Weights of a small mixture-of-experts language model, trained from scratch on English Wikipedia.
Size: 8 layers, width 192, 24.6M parameters.
Experts: 16 experts in each of 4 layers, 448 squared ReLU neurons an expert.
Training: a variant of Muon for the experts, 509M tokens, 7772 steps.
Below are experts of layer 3 (counted from 0) of a mixture-of-experts language model. Rows are named router (the router's row for the expert), up (a neuron's input weights, with its number), down (a neuron's output weights, with its number) and show model dimensions 0-191. Each number is 128 + 24 x the weight over its row's rms, rounded and kept within 0 to 255. Numbers have three digits each.
Before each expert's rows: "gets" lists some tokens that make up at least twice as much of what it gets as of all text; "mostly gets" lists some tokens that are sent to it at least half of the time. This comes from a sample of Wikipedia text that the model never trained on. Tokens count by the router's weight.

# expert 2
gets: ",", ";", "),", ")", "\"", " but"
mostly gets: "),", "\",", ",", ".,", " but", "\""
router:142164139110135130097136161097145179151125101128110119136138114082097128137099111130122151109145084149122150146121109112134136121120121150089109119113100163180106133143155159087130110119112146122135080135133121106128076170145130120090111145109142122104177168133142154114104146117135101092158107149165140121123072099118107124137117161151156156115125114153132104124134114125111106157135110115164087112182123092095186127086164121168096145145143108139113128106099104154126155126152147160138112132135142143124092130133127070096103153151186127104167154093115140129128127115088167125
up20:084134132122115059091160137151180121102146112085116088145187129121062127124118115127138114129129152104147172118115092137172104118137111116123128141159078124153142139135150096132195121134154144122170167148093143153151123132124143138124121146127150062115110181111078116150122128167095142126130132131087098108145131110160131130150128117132133109135099140113157096174128129113107125103129097118153132147130160109124124148128137185077123146111122192133122138109126136096104130129142130148154149086129146103145086147146102117102131131125118146091132127093141158145114136148124144126
down20:126168128081162134140125110071094178167114128143123144122086126128180155135136130080097123135107146107092114149153170122133137112152110145121116146120171109125127105109099150083115148123133108129138112127169106115104107102099105131126131097151093150135147084169143193110131122128138134098156060146178159169123121132101148155132136111125117150129184130137104158121148138130112173105132159142124104097086107123124117104104090096158114124125123115123179122133141110152108157126119131145080083157138124135150148120109134141166113153140155100148110100156117100124158124114161129134

# expert 15
gets: " and", " or", " &", "j", "er", "s"
mostly gets: " &", " or", " and", " And", " Bor", " Ny"
router:110130161142098141157160158133140140134130106150151123124147114160110097117154076128150140111136151116066151123138130135109111122141120138144147161124124168137139115168129148091136139137110152128148090112114097130066135104118135074093102093152128146140149107100159122105126165123090158124160126130092132177146115132140150124112098167136103139074151123134122144104163117077138066106126087112165096119141091109106126164119094145108164129129129168115148127152080078115110168100181168153132120114177139132128106129094127110138108126156151155112130105149123132153110119131123152110
up15:129132133119127135122112120136162091123125176085125114134115150066063160131159133196125165155135129172133114133102099133132133127122136115142192130088101151159073121128184136121128139153133124207129173114202141119130118141129151102138105102145094126109123142144138126130099127103095138092150124136132108150156144148167062140141156103093144127109132109117130120146130136125132126126067153126147120116087111129094125113122177135103118117092130120124134089118097120122166136155080112115143130129133147121115127096151153113138127161151128124117161143128140137133093107123111127108
down15:159164137147102125125173136150135157138146110166089127122106116145126134165146164130130140142113182115118142145112188171136116140122111114129116116106133116104159172116108149148125121110116151134113088105125137103125071128142105131090116130133123130050098096116092138112109126121120121109157132100110197128070118141115147117155123125130139114144196099106151085131126084166102111143161179171110138130155127133132113129128128117052116139115114124133139128115142151115159109125133125126120131163100090078152136105085139119151123180130130142140145126137125157122122118095171122103

# expert 6
gets: "\n", " \"", ")\n", "==", " |\n", ".\n"
mostly gets: "\n", " \"", ")\n", "C", "A", "S"
router:110182131078120120120103136115152119135145100135112165140163097133147139138130105124129170132141154149072149159157118093147149128133156127144133187102189149148128114120134167111130138084111122141128074147148096138122126140159133127109081133113114153149120129115126125126119156095102108137174113135134131147100099121119108138160139118146134114090125105127113125136159145104125110153082126098121081163125145096128170103113141158138152135101107149074121121125115090129145156086111129149167150085147130109100114127094116092109108119198186159101124096133102135135123123109122184139
up12:083126065110060136130148132132115103145111119121137102131125097175127134152130118097167109127104125100120132153138097078136115130103127151092116123092128136133128171175129170160095140123134134097138095133136138142130104133126118128131141127131099123128129116112088136119094080089142083125187127100196118123126115083132140161162116163142131156159131068099092159151163077118170138100134130145109141142140149121137156116174158128157124138152096114109150166119162128156115167166122119123120129157170123123170126121145169130123132137090122114086131131133126140156125147112128124111
down12:195120132178132138123113100126134144144160145099142098090133163141113146130130148141146170139122110119128106151152131117152126156132182110079169126115163126106152130152094124114113150139136136109131129113142093182113204133109121099106114113142131098152102099152120123108164165089115188133096132124146108080108148164126118122142168125122124133092114152114127108140117143094123130149172131110136089131125143110129121127128134156148125146147137144075107167088144144156161133135146116118133122070100079124089166126093091159139128168118137118140123148102138097081170117135121135129

# expert 12
gets: ".", "-", ").", "000", "\".", " ."
mostly gets: "-", ".", "000", " .", "00", "\"."
router:135189146125155117133091143095128154142149116130078157132140121091122112115126157104182156158133132108102142146098099135153124158090127155170128167120194162141091127122156149104135135120112130118139071099130151132080099141123121104124079140117130107124156123149140156086123143087124098123152124144152142126097122129139103133123104137140152146093112099141122092098198141126104079115136127133143124128150157137107159135105134112156115143146132130109140136099098101131132166093143138122110131118167116117133137124124141083146119133150208114084175162117110095159090126123119147123
up32:126076146131120141134086079136121093069107126144117097176160131128073120114115114106114113116121134130144142129124117140129129100134131140099112127113106142136141099142132130159145080154161134145177150124136128094182085116117161121119078101131124117171131175140139106112129137151136110154171139186117101121188141127126166125152106143123119150132136073117125136125142120113166103136064119155129159164129131139125137124081145104149132156142106108128108114121139113123159130086168136169131129079156147157159143133090165128145118116099100131105164110098141105143122131087133175136
down32:126185099138115138131108126144137182126155090130134137127126119119110076165163141162069130126112104148114114128159156127135140139127113125165154119091117114134128129138113114178106130094109174119120121109104102108142138130136130134087137151164131124148173106110137146153109147176141120130090116099072143120119082188171106123117125131151106130102097151145137153126125143144100129093151117123128095126159169128132148181123111138117175097155117123184092140085139119108139160144153078100111159095163071101126130102138144128149134129123129134131128169119161113118101143161107103124